{
  "experts_per_token": 4,
  "d_expert": 64,
  "n_kv_head": 4,
  "rope_base": 40300.0,
  "grad_clip": 1.0,
  "seq_len": 512,
  "doc_mask": true
}
Below are experts of layer 8 (counted from 0) of a mixture-of-experts language model. Rows are named router (the router's row for the expert), down (a neuron's output weights, with its number) and show model dimensions 0-127. Each number is 128 + 24 x the weight over its row's rms, rounded and kept within 0 to 255.
After each expert's rows: a language model's description of what the expert responds to. This comes from a sample of Wikipedia text that the model never trained on.

# expert 25
router [157 153 135 134 159 143 177  96 129 151 103 177 125 110 131 131 108 176 160  85 122 102 109 149 136 104 150 128 138 143 138 111 183  88  88 127 144 130 177 110 126 116  93 111 115 103 115 127 130 132 141 146  89 142 135 169  99 155 123 172 141 126 113  98 121 139  96  92 103 142 113 172 125 165 130 130 139 110 104 135 109 122  78 136 140 115 103  91 157 127 144 133 149 128 115  83 139 141  97 105 156 131 147 135 138 204 152 141 155 100 124 130 113 126 160 126 109  93 131  96  91 119 111 138 135 134 121 141]
down0 [132 102 150 117  72 148  73 111  98 114 142 122  99 160 115  99 142 105 157 129  88 161 147 117 109 149  91 119 108 168 146 110 128 132 144 128 150 148 146 166 143 168 144 162 141  95 140 101 138 160 179 138 158 115 107 152 154 134 125 134 116 152 155 160  98 166 112 116 117 111 121 108 130 135 130 154 137 122 143 117 119 113 124  76 141  93 143 116 102  86  97 166 127 117 145  86 133 145 147 104 174 136 135 154 127  84 149 119 145 113 123 109 129 159 121 131  94 126  75 145 112 174 131 155 152  97 118 135]
What it handles: First two-digit chunks of years, prices and counts, like 19 and 20 in years, 15 in £155,000, 10 in 100 metres.

# expert 27
router [153 124 119 124 119 164 109 102 143 107 150 127 137 108 125 173 137 138 114 152 129 136 109 104 114 144 120 174 139 104 140 123 155 130 146 125 138 145 153 146 142 141 133 141 139 107 108  95  72 158 110 102 125 151 131 140 114  69 141 125 159 149  93 132 177 168 130 136 118 123 176 148 137 144  89 145 112 133 103 110 136 100  95 131  99 130 131 147 163 150 106 154  84 126 148  98 119 149 131 161 119 118 150 171  61 130 132 161  72  94 103 147 125 160  85 108 138 141 155 134 122 104 153 142 126 107 118 185]
down0 [142 125 133 122 178  88 133  98 157 148 146 121 139 143 126 108 157 100 152 155 120 163 128  92 143  92  97 179 134 142 144 119 130 128 111 132 125 114 128 119 160 122 174 137 158  85  83 146 105 118 122 117 138 112 116 158 127 157 170 164 155  98 131 115 115  92  97 128 159 123 125 160 136 139  91  83 135 139 110 138 148 123  90 140 104 126 156 129 109 117 167 201 122 106 110  95 112 109 150 106 140 130 174 129 157 145 127  61 135 134 141 161 132 141 120 105 139  86 157 104 152 111 125 125 142 138 144 118]
What it handles: Single-letter or short opening pieces of lowercase words, mostly verbs after a subject, like c-ut, c-ites, c-arried, occ-, enc-.

# expert 14
router [145 145  94 187 147 164 109 135 149  83 114 129 136 118 186 136 158 125 157 121 137 118 127 106 105 126 139  80 107 119 177 151  92 120 127 159 101 144 123 130 150 139 113 128 140 100 159 130 114 147 127 164  78 152  98 123 109 150 119  94  86 128 172 108 129 164 103 119 114 120  96  79 135 130 115 130 138  98 115 160 114  85  96 136 152 147 141 153 125 102 163 106  96 107 147 137  95 135 113 145 118 117 161 117 110 173 157 131 112 188 103 131 104 130 123 133 100 102 133 125 141 147 141 117 149  92 106 135]
down0 [123 134 155  90 111 121 109  90 115 105  98 113 111 162  94 134 147 156 136 151 106 103 168 132 170 114  93 132 115 119 164 159 108 104 111 125 146 144 121 130  97 104 146 157 123 170 143 141  90 149 112 111 102 135 110 113 185 122 128  97 128 153  88 165 150 134  98 151 133 161 170 126 147 161 138 167  97 120 119 122 141  88 146 106 143 111 136  96 127 130 112 132 134 105 138 132 213 129 124 126 100 128 121 127 136 138 117 111 118 125 151 112  92 119 109 141 151 137 119 152 163 180 155 153  80 131 107 168]
What it handles: Word-initial pieces like cont, dist, ext, prot, influ, and the ist piece inside words, as in Pakistani, district, redistribute.

# expert 39
router [107 163 128 127 136 141 115  85 169 126  89 116 130 128 121 127 122 120 114 139 105 113 146 146 105  99  97 114 104 165 131 173 143 148 168 139  89  96 124 135 128  92  96 128 146 117 135 182 131  91 124 127 176 122  79  94 141 128 157 146 188 147 107 125 142  68 153 132 103 162 154 149  67 149 122 147 137  94 126 151 114 145 124 114 116 117 125 135 133 121 155 130 108 142 131 132 135 126 120 156  68 112 141 146 149 136 101  94 151 138 141 135 119 151 107 167 108 130 126 144 138 146  82 140  69 124 110 135]
down17 [110 164 108 157 117 117  89 134 101 142  86 123 126 176 117 158 132 150 116 129 147 123 139  98 143 121 162 123 140 143 119  95 130  95 154 138 170 128  93 108 114 127 162 121 114 149 179 112  73 139 160 131 169  95 200 123 123 118  87 110 162 125 110 155 140 106 134 154 132 134  70 127 135  97 146 167 129 125 127 137  99 104 159 128  95 166 144 136 148  88 160 108 137 135 149 118 138  97 110 131 128 119 122 156 131 136 132 100 109 110 129  89 121 150 132 168 123  79 162 159 137 139 129 150 153  97 136 135]
What it handles: Mid-word syllables like am, ub, ol, eb inside names and terms (Bergamo, Colubridae, Bantamweight), plus empty table cells.

# expert 4
router [139 138 153 152  99  90 119 121 126 110 127 109 126 143 108 178 115 149 158 101 157 121 130 115 152 138  80 178 114 131  99 169 121 168 119 106 154 145  97 121 101 120 152 123 146 144 131 108 125 114 157 163  93 139  94 114 146 159 141 143 114  98 105 177 123 168  91 129 138 114 118 122  93  97 132  70 142 114 155 147 157  83 150 146 114 119 156 139  93 135 132  97 161 141 123 108 118 141 170 108 137 150 105 139 121 109  91  83 167 121 139 110  98  84 166 126  90 127 132 121 163 124 122 104 157 134 122 128]
down0 [150 145 100 135 154 133 103  95 144 139 104 118 100 159 165 171 120 174 151 119 123 113 128 102 125 118 143 130 156 115 146 124 138 117 108 151 121 171 125  98  82 135 146 129  97 139  64 160 119 141 134 140 138 109 125 154 160 136 147 137 111 107  81 136 133 121  93 134 153 124 144 118 109  91 132 131 178 128 177  85 139  89 164 154  87 165 122 124 172 136 100 162 134  97 130 121 150 113 143 180 110 162 126 129 141 121  75 119  71  97 126 149 142  93 114 149 135 144 120 111 143 137 111 141 111 135 118 139]
What it handles: Separators opening list items and table cells, such as pipes, hyphens, arrows and ranking periods, plus vs, against and defeated in sports results.

# expert 1
router [148 145 125 172 143 145  79 162 135 131  93 138 138 135 162 152 177  77 144 132 104 109 103 102 170 111 116  88 110 145 140 138 128 143 164 130 167 113 112 120 156 104 158 171  91 131 115 114 136 147 158 111 149  94 103 115  88 150 153  98 116 103 143 113 143 178 120  99 152 131 144 167 103 149  79 138 129 112 116 162 132 142 104 144  92 112  97 104  89 122 119 141 153 121 146 144 127 167 138 130 161 136 153 166 148 128 118 118 122 164 120 140 105 139  68 110 131 112 141 125 110 117 132 161 160 122 104 115]
down0 [119 127 133 138 115 133 110  95 156 116 104 156 142 154  98 108 154 131 153  85 151 120 149 132 114 132  83 168  90 134 124 163 118 129  95  65 108 130 128 116 169 154 123 181 102 145  96 116 135  84 165 144 114 160 134 112 201 118 119 102 109 111 119 133 114 129 130 144 142 114 101 138 120 100 144  83 151 114 121  95 136 130 159 113 200 110 135 157 106  85 120 119 166 127 134 124 144 100 137 155 122 166 137 108 122 151  99 127 110 133  74 129 129 169 110 142 154 138 106 139 137 129 105 109 122 126 141 116]
What it handles: Middle word pieces like ust, rest, employ, manufact in names and business words, plus small digits in tables and scores.

# expert 43
router [149  81 121 106 126 170 133 109 116 100 181 125  81 135 165 111 135 150 103 171 125 119 133 109  98 104  98 143 171 135 147 121  82 146 124  78 103 121 138 125 148 133 104 118 153 158 112 127 133 134 124 114 144 166  81 122 124 106 125  94 108 158  96 179 153 141 129 121 108 101 120 113 104 137 141 153 109 112  87 131 102 101 122 176 115 134 167 152  82 152 135 163 169 109 127 149 129 131 119 126 148 103 147 145 151 173 118 146 118 137  92 122 127 131 121 158 128 110 166 136 109 136 144 132 154  75 100 147]
down0 [126 173 152 104 162 117 101  97 150 144  98 124 121 167 166 128 122 105 161 104  98 155 115  93 162 142 130 133 112  87 102 132 108 126 157 115 142  64 135  88 118  83 127 144 158 127 114 147 121 131 147 115  89 104 122  93 155 132 124 132 141 139 140 125 137 103 137 124 121 144 130 115 133 152 140 101 178 174 168 139 152  98 143  99  83 119 171 150 145 125 168 130 181 145 145 129 119 181 160  97 138 133  85 139 151 126 113  95 126 157  99 107 128  85 145 144 141 148 118 140 132 116 159 112 134 145 128 133]
What it handles: Opening pieces of lowercase words after articles, especially sc, sp, sh, comp, dep, as in scene, spread, scientific.

# expert 10
router [101 147  97 151 135 100 115 107  94 167 154 185 107 133 131 150 134  85 158 152 152 129 119 114  79 120 132 169  91 138 104 138 147 144 143 134 124 109 109  94 104 126 147 123 100 164 151 118 121 137 123 152 130 132 127 144 113 102 169 121 141 148 165 124 103 101 127 186 134 136  93 128 169 136 133 136 146 127 104 148 114  83 155 129 165 115 141 145 125  91 164 147 135 113  97 130 135 128 153 137  69 118  97 122 143  94 145 146 128 130 156 165 133 153 108 135 100 154 143 141  76 110  99  74  86 122 114 135]
down0 [113 140 109 106 119 164 136 141 156 127  98  91 104 131 154 135 159 124 147 134 121 101  90  98  43 107 159 124 122 166 122 142 119  72 141 103 117 149 149 133 138 116 161  92 105 150 102 142  92 118 128 139 135 111 155 152 110 120 138 102  93 167  93 140 129 164 132 161 119  60 148 127 120 157 164  68 142 141 123 158 107 138 100 137 127 125 142 122 106 143 149 127 143 174 110 135 115 119 142 115 141 163 160  87 104 123 123 126 121 117 113 144 101 128 103 160 137 129 116 175 137 131 151 104 108 108 153 116]
What it handles: Last word pieces of foreign and place names, often a vowel or short syllable, such as Pas-o, Kasal-o, Angeles, Francisco.

# expert 22
router [146 114 124 137  89 124 156 101 113 138 115  95  98 119 150  80 173  88  90 151 148 162 183 132 146 129 107 106 107 154 122 138 101 130 122 179 121 106 103 104 123 165 136 135 153 113 167 122 119 115  93 128  92  97  90 133 182 130 110 129  98  90 138 130 140 133  96 115 162 130 122 139 137 136 130 141 127 151 175 132  94 151 127 160 136 100 113 150 139 173 119 105 105 117 112 112 127 100 152 109 142 138 124 127 168 150 148  88 126 108 134 160 130 162 121 119 138  99 183 136 128 149 113 160 142  71 133 111]
down0 [100 123 157 126 160 115 111 106 154 113 147 136 134 138 107 155  81 183 142 116 113 112  74 126 129 100 107 148 126 125 155 145 135 145 124 113 106 166 125 137 105 107  98 145  89 125 108 109 134 151 169 126 103 110 117 107 110 164 131 137 114 156 110 128 125 171 107 160 116 114  96 127 145 130 118  94 138 149  93 130 164 206 129 108 114 117 184  84 160 144 148 136 117 142 179  93 113 132 131 145 140 159 105 100 127 140 139 147 138 122 172 128 166  74 134 111 126 131 140 131 134 112 122 160 150 177 123 115]
What it handles: Inner syllables of words and names after an opening consonant cluster, such as Milw-au-kee, Sp-ar-row, pl-atform, and transport words like car, bus, street.

# expert 20
router [132 139 130 146 143 148 177 128 160 134 156 178  91 123 138 141 147 105 111 121 135  90  88 126 151 131  99 116  94  96  94 127 103  62  82 167 175 110 107 114 110 108 156 116 114 151 119 100 117 134 117 158 120 151 145 105 162 144  93  84 164 146 108 138 100 141 144 149 120 158 139 138 109 159 137 147 134 135 125 103  78 135 152 105 145 118 145 132 137 114 138 126  89 114  89 125 131 113 108 124 126 102 131 125 118  93 138 116 142 119 152 144  88 149 115 162 137 132 156 155 112 169 117 110 117 152 201 109]
down0 [136 116 129  95 160  93 139 120 112  96 117 112 127 109 112 120 158 128 133 103 124 162  73 122 144 160  98 140 133 132 109 106 148 140 146 159 145 119  97 134 159  77 134 116 109 128 145 113 139 125 106 148 110 137 169 122 140 175 147  60  94 126 118 107 107 113 134  92 139 144 146 101 119 110 165 101 159 134 112 137 112 122 140 146 131  80  83 171  86 123 175 159 133  91 147 137 154 127 107 147 131 174 109 149 128 143  95 194 130 143 120 159 124 157 135 142 136  92 125 112 108 113 104 105 101 149 112 106]
What it handles: Final vowel pieces o, i, a, e ending Italian, Spanish or Portuguese-looking words and names, such as Documento, verismo, Trois-Rivières.

# expert 8
router [157 125 112 139 149 132 144 133 133 130 116 165 135 137 167 145 145 122 132 130 121  95 138  82 134 163 133 102 123 106  98 129  93 144 109 161 110 112 167 100  89 101 146  98  95 134 123 145  98 141 153  98 127 115 161 111 174 140 117 123  98 172 138 114 163 112 157  99 106 160 102 126 162 126 163 105 142 106 103 139 174 156 100  91 126  98 117 164 110  91 157  60  84 102 104 163 142 146 151 117 158 122 110 140 127 106 132 143 103 137 161 153 140 146  96 148 147 142 117 100 148 134 119 132  98  90 140 120]
down0 [135 169  93 162 121 124 131 125 144 107 145 125 140 135 110 136 141 138 106 126 126 122 128 140  78  70 104  90 106 119 127 124 138 138 143  79 153 129 105 140 113 130 130 110 147 143 139 169 136 142 133 165 161 122 139  76 152 101 147 107 166 135  75  94 132 138 135 126 162 124 159 115 131 147 141 125 105 105 139 160 104  95 106 148 124 172 105 118  94 154 169 137 133 131  99 148  71 171 131  87 124 112 111 153 109 142  97  90  98 165 136  98 144 117 146 140  87 107 138 167  89 133 128 137 130 120 120 178]
What it handles: Final word pieces closing nouns, such as -y, -ity, -ation, -ance, as in Grammy, polygamy, industry; also date commas, !, ?.

# expert 23
router [146 157 114 146 129 160 112 130 163 144 116 119 118 120 126 131 152 167  83 144 149 124 137 115 160 153 127  76 117  89 158 106 101 123 113 128  97  80 115 120 132 132 114 131 157  74 110 137 112 109 102 154 126 153 130  71 118 141 121  80 166 119 107 175 139 144 139 134 156 109 125 109 123 106  58 157 136 129 129 129 111  77 183 121 126 155 117 137 158 114 132 149 109 107 135 146 142 104  84 138 111  91 148 157 148 141 151 154  90 109 173 142 112 119 131 123 155  94 148 111 153 144 138 143 110 156 128 139]
down0 [133 130 123 155 144 155 102 113 142 154 168 153 124 132 132 106 149 169 165 109 169 128 136 165 143 142  80  92 111 124 101  95 152 125 134  90  96 133 133 138 113 112 131 141 120 154 137 168  86 126  88 148 123 159  81 136  73 148 112 130 128 108  91 103  88  96 138 142 159 116 142 151 112 153 114 149 138 166  93 118 110 113 137  88 123 142  90 115  96 117  83 142 126 117 132 147 102 125 145 185 151 136 100 147 145 159 113 115 136 108 152 150 121 103 126 135 122 148 142 140 103 118 115 157  93  89  78 144]
What it handles: Initial consonant or cluster pieces beginning a word, such as r, v, tr, dr, ch, Dr, in rival, train, melodrama, horror.

# expert 38
router [148  83 120 149 172 120 130  83 147 134 101 114 125 125 146 109 137 132 149 144 131 126 169 159 161 132  94  94 113 108 105 133 168 147  85 119 129 139 107 132 145 106  98  84 115 118  90 113 128 148 124 127 101 130 169  84 118 162 139 146 113 119 141 135 108 100 136 162 129  91  92 173 141 139 183 122 134 132 137 150 125 134 118 113 151 111 117 140 101 139 158 107 197 135  88 137  97 126 146 110 181 133 132 112 142 102 104 133 106 160 156 157 111 116 160 158  99 128 119 168 120 145 100 150 102 140 103  97]
down0 [142 107 162 139  97 109 112 176 128 118 106 115  74  78 101 104 122 172 148 140 118 148  91 110  92 165 121 142 132 149 131 140 143 142 100 118 130 118 119 150 104 152 159 147  89 104 189 126 105 115 131 120 151 115 156 130 134 143 102 118  77 132 108 110 119 149 137 110 166 152 159 141 148 112 156 119 159 160 126 106 128 145 165 137  98 148 147 104 138 118 133  95 101  78 174 147 139  98 134 106 148 134 112 113 126 101 101 129 170 146 134 132  78 167 116 147 135 119 178 135 115 124  87 137 140 131 106 115]
What it handles: Signs opening table cells, especially minus, plus, dollar and pound signs and dashes before numbers, as in goal-difference −27; some cell-initial the.

# expert 2
router [137 130 167 128 125 105 133 169  88 137 116 152 134 190 132 114  93 109  86  86  68 127 105 137  85 174 123 153 108 113 174 154 142 155 120 114 124 155 145 114  68 112 113 140 125 139 106 136 145  81  96 159 100 117 150 116  94 138 121 120 113 135 107 131 132 106 131 128  84 144  94 128 101 116 164 114 135 165  86 125 145 127 107 114 153 120 159  97 136 109 111  83 143 147 175 103 126 110 134 143 111 149 127 146 130 143 130 128 132 134 137 112 115 102 165 131 146 138 161 165 125 137 132 132 139 149 119 186]
down0 [145 133 118 119 155 136 166 184 124 122 137 155 140 166 111 148 116 127 128 148 122 106 137 122 133 128 131  62 117 137 106 134  82 132 185 108 147 171 131 180  76 128 130 158 155 117 115  95 127 142 155 152 113 133 119  94 151 103 174 124 112 147  76 151 117  94 143 156 128  95 132 137 151 124 119 119 143 123 134 118 102 163  98 136 141 167 163 141  91 131 101 147  98 105 152 117 139 159 161 136 110  88 135 143 142 144 150 128 110 154  70 131 121 130 183 141 142  91 120 133 121 119 163 117 119 147 126 128]
What it handles: Subordinators and linkers opening a new clause, such as when, where, because, even if, that, which, However, often after commas.

# expert 11
router [147 160 129 154 129 154 143 171  78 130 133  99  98 106 135 118 121 118 141 120 137  85 159 154 139 109 162 106 175 151 123 153 100 119  87 143 115 117 180 110 109 139 126 132 116 111 124 114 189 120  77 103 108 115 110 179 144 161 149 177 122 117 111 131 101 119  95 132  99 132 128 141 149 130 160 128 101 100  95 147 135 111 173 128 105 117 135 108 119 163 139 148 162 108  94  87  95 125 101  87 159 135 135 172 120 161 151 118 156 138 124 126 145 166 103 142 100 151 108 134 128 136 113 145 110 106 125 116]
down0 [ 62  95 138 105 125 131  73 121 164 128 129  81 140 134 140 170  96 130 131 120 106  99 139 150 122 128 142 160 106 112 158 140 147  77 108 115 148 144 150 149 100 108 146  98 150 100 105 125 144 153 103 163 113 132 156 103 112 104 117  98 103 110 105 146 150 134 116 153 133 161 128 162 146 151 128  81 141  95 121 155 120 137 130 134 138 122  86  95 128 147 137 163 106 102 134 108 164 124 100 138 122 172 173 108 150 121 106 129 119 144 122  93  94 150 124 113 123  83  99 134 133 109  91  83 127 153 170 148]
What it handles: Number tokens inside measurements, coordinates, scores and statistics, such as 96 kg, 51°29′30″N, 86 minutes, 67%.

# expert 45
router [133 127 138  82 144  59 160 186 145 130 167 143  95 132 130  99 111 104 153 128 121 163 137 164 138 124 140 151 148 126 133 134 124 143 115 147 136 102 128  81 141 114 128 177 110 125 114  74 128  94 118 137 162 100  89 114  91 167 126 185 141 161 129 159 140 146 110 100 116 110 141 113 136 113 127  94 121 119 107  81 153  84 131 122 126 116 100 132 122 174 132 122 164 101 171 137 106 149 134 127 127 127 103 124 120 136 145 116 168 118 123 146 100 130 146 141 127 114 109 172 171 124 126 129 152 176 120 134]
down0 [133  98 108 150 113 150 118 110 120 121 153 149 176 146 113 117  91 129 118  93 122  96 123 112 102 141 149 120 122  94 139 112 134 118 174 121 130 121  95 137 108 166 159 126 142 134 130 203 112 123 128 124 104 128  91 122 101 136 121 161 159 115  89 170  99 157  96 158 107 110 103 163  76 118  99 139  74  99 139 149  70 128 111 125 107 103 126 115 117 132  97 135 183 124 118 111 125  85 128 128 126 127 169 124 141 110 102 107 126 150 155 144 127 107 123 160 111 135 121 162  96 129  87 132 161 161 117 108]
What it handles: Words and separators after numbers linking figures, such as to in 15 to 45, of, than, about, and table pipes between values.

# expert 9
router [113 119 141 158 117 109 111 151 110 126 134 160 147 129 141 176 146 134 143  52 134 152 138 107 137 155 159 145  88 133 106 153  90 171  96  86 117  93 107 146 124 141 147 123 105 118 118 129 110 118 150 133 133 127 137 101 140 139 103 129 103 132 148 108 131 136 169 140 172 128 103 148 124 127 172 152 144 119 163 164 135 123 143 112 181 111 104 171 113 159 158 117 129 120 130 102 134 124 130 145 117 151 137  84 106 156 121 100 129 145 156  71 126  87 113  83 112 166 109 100 132  76  90 140  99 136 140 129]
down0 [121 185 128 133 121 104 113 116 133 122 119 158 171 132 138 120 130 129 121 109 179 129 152 142 132 124 124 144 134 130  94  91 112 116 124 170 133 134 170 129 133 135 147 106 121 164 151  96  96 122 106 143 101  90 132 184  78 125 138 155 133 181 147 122 110 129 146 190 106 137 126  84 124 147 114 143 137 121 117 162 114 140 156 110 141  91  69 134 143 147 100 124 163 111 126 124  98  87 153 118 102 145 105 140 119 124 140  93 102 151 132 144 158  96  76 129 106 145 113 140 133 158 169 104 115 107 161 159]
What it handles: Given names starting a person's full name in lists, credits and tables, such as John, James, William, or name pieces like Jerem-y.

# expert 32
router [129 128 116 160 140 145 126 126 141 123 120 143  98 118 147  98 177 109 142 129 154  97 136 141 131  90 124  97 117 143 128  86 157 167 111 153 118  78 129  86 130  99 154 161 139 109 170 129 133 142 126 150  98 129 127 143 104 126 127 132 144  75 130  90 113 112 141 148 110 114 141 113 102 117 150 135 149 139 136 172  90 146 139 132  88 153 172 118 115 136 135 161  67 106 120 181 140 130 156 150 134 138 104 144 129 138 115 131  81 130 134 168  87 141 160 127 151 103 103 158 102 160  86 127  98  90  94 100]
down0 [136 116 104 163 124 157 153 123  76 121 121 107 137 137  94 134 145 125 115 142  97 152 131 137 116 157 116  90 109 103 163 134  97  83  96 112 104 122  70  96 148 129 104 101 125 127 120 124 144 150  80 102  90  87 125  95 154 116 172 127 157 132 141 142 108 138 117 102 142 110 111 167 149 103  92  98  99 130 138  83 127 131 132 141 134 126 129 129 158 144 175 154 113 131 136 128 150 152 129 119 150 122 131  99 136 146 161 139 144 176 158 118 140  90 126 163 119 101 176 147 101  79  79 111 123 111 162 131]
What it handles: Pieces containing u, especially u, ru, Gu, Qu, Bu inside or starting words, such as suicide, tubercles, penguins, recruit.

# expert 34
router [157 155 144 102 135 100 111 121 105 117 101 110 151 162 139 100  94 153 156 125 148 146 155 116 141 112 171 127 103 119 154 151 130 107 145 118 106 114 110 112 154 102 144 136 115 153 149 178 131 147 113 110  99 125 117  88 171 129  93 140 167 126 118 152 123  99  95 158  96 150 147 119 138 146  93  98 127 140 146 175  87 105 125 161 103 158  83 117 176  99  82 126 128 108  88 163  96 137 141 164 138 141 114 129 160 163 118  97 135 128  85 108 139 154 126 126 137 109 123 144  90 153 137 130 110 105 160 164]
down0 [168 136 118 141 112 127  86 129 152 162 122  81 104 119 102 163 103 139 171 138 107 140 142 147  98 122 133 134 121 116 128  96 113 157  94 126  99 104  95 115 164 132 102 113 132 111 136 137 105 141 157 160  87 145 127 117 131 125 129 124  86 128 138 113 118 126 133 142 130 137  89 130 124 146 122 103 105 137  84 110 161 125 112 157 196  82 139 163 156 123 109 153 124 122 175 162 113 118 137 137 154 146 108 139 168 147 138 122 125 155 126 169 144 149 130 197 132 108 136 160 173  75 130 133 155 109 171 118]
What it handles: Verbs and verb endings in biographies and plot summaries, such as worked, located, spent, hanged and born, often followed by to or in.

# expert 12
router [128 129 134 161  89 150 140 120 179 152 153 101 136 138  85 111 122  83 141 151 148 121 142 169 122 116 108 106 127 119  91 119 105  93 101 152  92 109  97 152 153 117 155 132 158 117 131 121 162 155 106 130  90 140 101 108 120 139  98 117  98 107 138 100 166  96  97 101 165 129 130 119 100 158 142 135 123 139 159 123 110 124 163 137 167 141  95 129 109 156 143 158 152 108  90 149 120 175 100 168 145 154 106 127 166 164  85 113 108  98 123 135 116 154 162 127 128  67 137 128 128 155 113 147  97 127 134 117]
down0 [161 130 132 159 155 132 144 145  98 146 155 111 100 145 120 183 136 136 136 173  89 116 144 102 157  87 110 141 172 118 115 142 102 145 139 160 141 142 167 129 156 108 134 130 137 146  79 122 132 180 127 133 141 138  92 153 135 108 130 120 134 129 140 166 131 162  93 144 113 148 129 143 128 139 125 173  99 157 123 125 107 184  90 152 118 126  74 140  75 155 103 151 133 146 132 139 141 131 138 158  95 135 154 131 129 140 138 117  68 128 145 177 127 139 149  86 130  92 142 119  76 137 119 148 139 149 121 117]
What it handles: Inner word pieces with r or l after an opening consonant, such as ur in buried, ran in branched, ul in populated, pro, oper.

# expert 62
router [132 115 163 133  85  93 107 116 135  75 141 163 172  98 134 190 131 158 153 123 102 138 155 106 133 122 146 132 159 154 144 127 136 125 181 117 123 147 136 141  64 135 153 170 126  96 142  87 111 109 130 163 111 119 156 127 137  69 155 112 122 151 142 159 130 139 121 119 101 137 124 124 161 104 138 137 134  93 100 136 173 153 161 130 138 124 119 156 142 140 102 125  89 116 164  95 104 108 151 145 118 140 106  86  92 107 137 136  94 157 128 127 104 150 153 126 128  95 111 129 133 132 119 103 105 120 105 165]
down0 [127 170 143 108 128 121 150 131 122 129 128 109 146 165 107 147 210 155 164 109 126 144 180 121 153 147 141 112 160 133 100 120 105 153  98 115 140 150 128 152 146 143  97 145 129 135 118 115 107 157 102 150 108 110 148 128 136 106 142 162 124 113 128  58  81 103 134 116 136 132 103 127  99  87 124 133 155 111 127 125 102  83 128 117 131  93 114 151 137 134 112 131 128 131 131 170 147 118 162 128 107 130 121 105 133 156 119 159  79 148 109 161 187 158 107 106 120 120  53 110 131 123 111 114 118 115 151 154]
What it handles: Commas, pipes and parentheses right after a person or place name, as in name lists with descriptions, table cells, Dudley Township, Ohio.

# expert 35
router [153 161 132 119 116  93 114  99 164 165  95 135 112 117 121 115 124 136 142 154 106  90  89  95 150 128 126 123 150 100 155 151 130 119 141 150 154 156 110 120 103 169 111 130 125 155 129 140 158 142  89 100 151 117 150 192 154 145 107 113 113 131 157 134 118 111 126 134  94 130 120 122 102 139  83  84 127 172 135 140 125 103  80 102 126 139 107 148 168 124 126 123 112 183 156 103 171 132 109 159 156 135 135 129 122 129 140 155 135 148  88  83 152 156 158 139 168  92 137  91 136 139 121 114 116  89 113  86]
down0 [ 87 154 151  77 128 107 100 144 144 126 119 142 134 139 138 106 140 108 162  92 123 183 147 133  97 110 171  91 139 146 123 145 137  95 168 114 117 106 138 134 138 153 139 110 135 133 129 119 114 121 120 170  94 125 126 152 112 137 155 123 107 123 148 110 142 149 118 101 106 163 146 102  95 148 169 113 163 178 129  98 128 133 117 118 152 104 180 131  67 125  87 141 160 120  97 186 146 138 105  98 131 136 141 133 123  95 124 128  92 157 121 177 108 125  83 119 149 144 113 116 101 164 102 152 148 117 129 119]
What it handles: Wiki heading markers ==, ===, plus line breaks and row-ending pipes in tables and taxonomy lists, e.g. ==Geography==.

# expert 49
router [ 84 138 154 143 125 107 151 129 127 109 136 145 167 140 135 147 159 133 148 136  71 151 118 129 112  98 155  91 132 168 150 113  99 114 119 133 123 144 192 134 106 132 140 177 132 149 166  86 143 106 117 148 128 118 149 136 158 135  99 126 173  84 106 135 136 143  83 126 162 127  81 166 108  91 141 122 126 122 114 101 147 162 150 115 124 116 117 132 169  89  96 121  93 134 185 106 116  87 119 125 132 124 106 133  67 105 154 130 104 111 140 147 101 139 165 155 123 107 103 132 109 121 125 143 108 125 115 130]
down0 [196 145 154 144 123 153 131 155 151 168 119 144  90 128 121 133 122 128 159 129 123 121 118 110  84 160 103 133 123 121  99 120 106 110 151 126 142 181  82 140 120 118 126 187 118 146 110 121 145 101 154 156 148 128 110 147 120 130 144 151 106 134 122 140 157 114 112 129 125 145 188 112 103  99 130 153 138  73 113 171 106 160 113 144 160 134 104 152 135 139 114 168  89 150 127 115 128 121  78 131 137 115 127 139 111  91 146 108 160 100 149 108  99 130 134 177 114 162 170 147  97 124 116 154 170 153 129 108]
What it handles: Commas after nouns or adjectives in sentences, leading to and, which, but or another adjective, including ", and ")," variants.

# expert 42
router [155 169 121 130 158 107 157 155 145  78  92 130  88 129 149 135  84 118 173  94 133 136 136 131 187 109 123 150 121  95 120 152  90 140  78 131 170 103 108 155 154  97 137 122 112 112 111 103 105 132 154 116 158 142 133  95 146 144 120 159  95 143 121  88 141 122 117 138 141 147 124 149 103 154 186 156 144 168 162  93  97 137 144 122 119 140 126 173 107 100 148 101 122 120 156  94  97 100 121 161 113 125 124 141 151  94  89 146 135 147 129 114 124 146 146 128 105 145 120 145 120 144 125 126  91 135 120  90]
down0 [158 130 125 103 107 107 178 124  62 155 152 116  96 103  86 150 144 155 113 102 138 150 112 117 132 157 131  73 122 134 176 119 119 150 103 128 103 103 139 198 140 105 135 152 126 147  97 176 120 105 144 142 103  98 173 165 147 136 141 108 107  85 107 135 128  99 158 147 132 133 118 125 117 134 117 128 117 159 149 126 145 175 130 107 171 160 113 130 144 152 127 157 123  68 113 150 125 140 122 115  95 122 130 109 114 145  88 128 147 121 143 128 123 155 114 143 131 143 151 162 151 107  89 110 110 147 135 140]
What it handles: Pieces ending in on or n, as in Baron, ceremonies, Weston, Jon, and the final two digits of years like 1995.

# expert 47
router [163 140  98 116 169 142 108 136 112 125 101  62 100 110 151 114 108 169 151 130 127  84 144 131 156 141  82 123 114 120 116 133  96 132 119 135 148 114 105  97 176 123 133 138 140 103 126 158 143 160 181 106 104 122 149 141 140  99  95 118 151 134 140 148 112 173 113 102  86 180  63 146 101 164 147 149 131 102 152 161 139 118 104 102 139 123 149 112 154 100 134 117 137 106  98 167 115 139 128 116 140 153 113  91 152  95 139 124 115 114 168 113 129 132 158 156 108 128 111 108 107 159 124 144 150 133 148 106]
down0 [129 114 136 139 161 114 150 101 131 111 104 116 117 109 137 155 122 130 118 181 134  94 135 116 125  84 103 147 150 132 121 174 111  83 155  99 119 115 127  60 125 109 101 113 144 107 148 154 134  97 116 140 178 158 124 120  93 101 138 115  81 134  94 103 177 133  96 128 130 143 139 161 129 129 109 135 113 128 143 106 152 186 131 154 134 106  71 162 155 115 124 106 102 118 144 139 117 152  96 160 174 108 142 135 118 114 148 146 137 159 116 129 136 169 120 101 107 140 151 108 134 124 123 157 188 132 112  94]
What it handles: Particles and verb-ish words after verbs like find out, set out, as did, is used, plus blank table cells and slashes.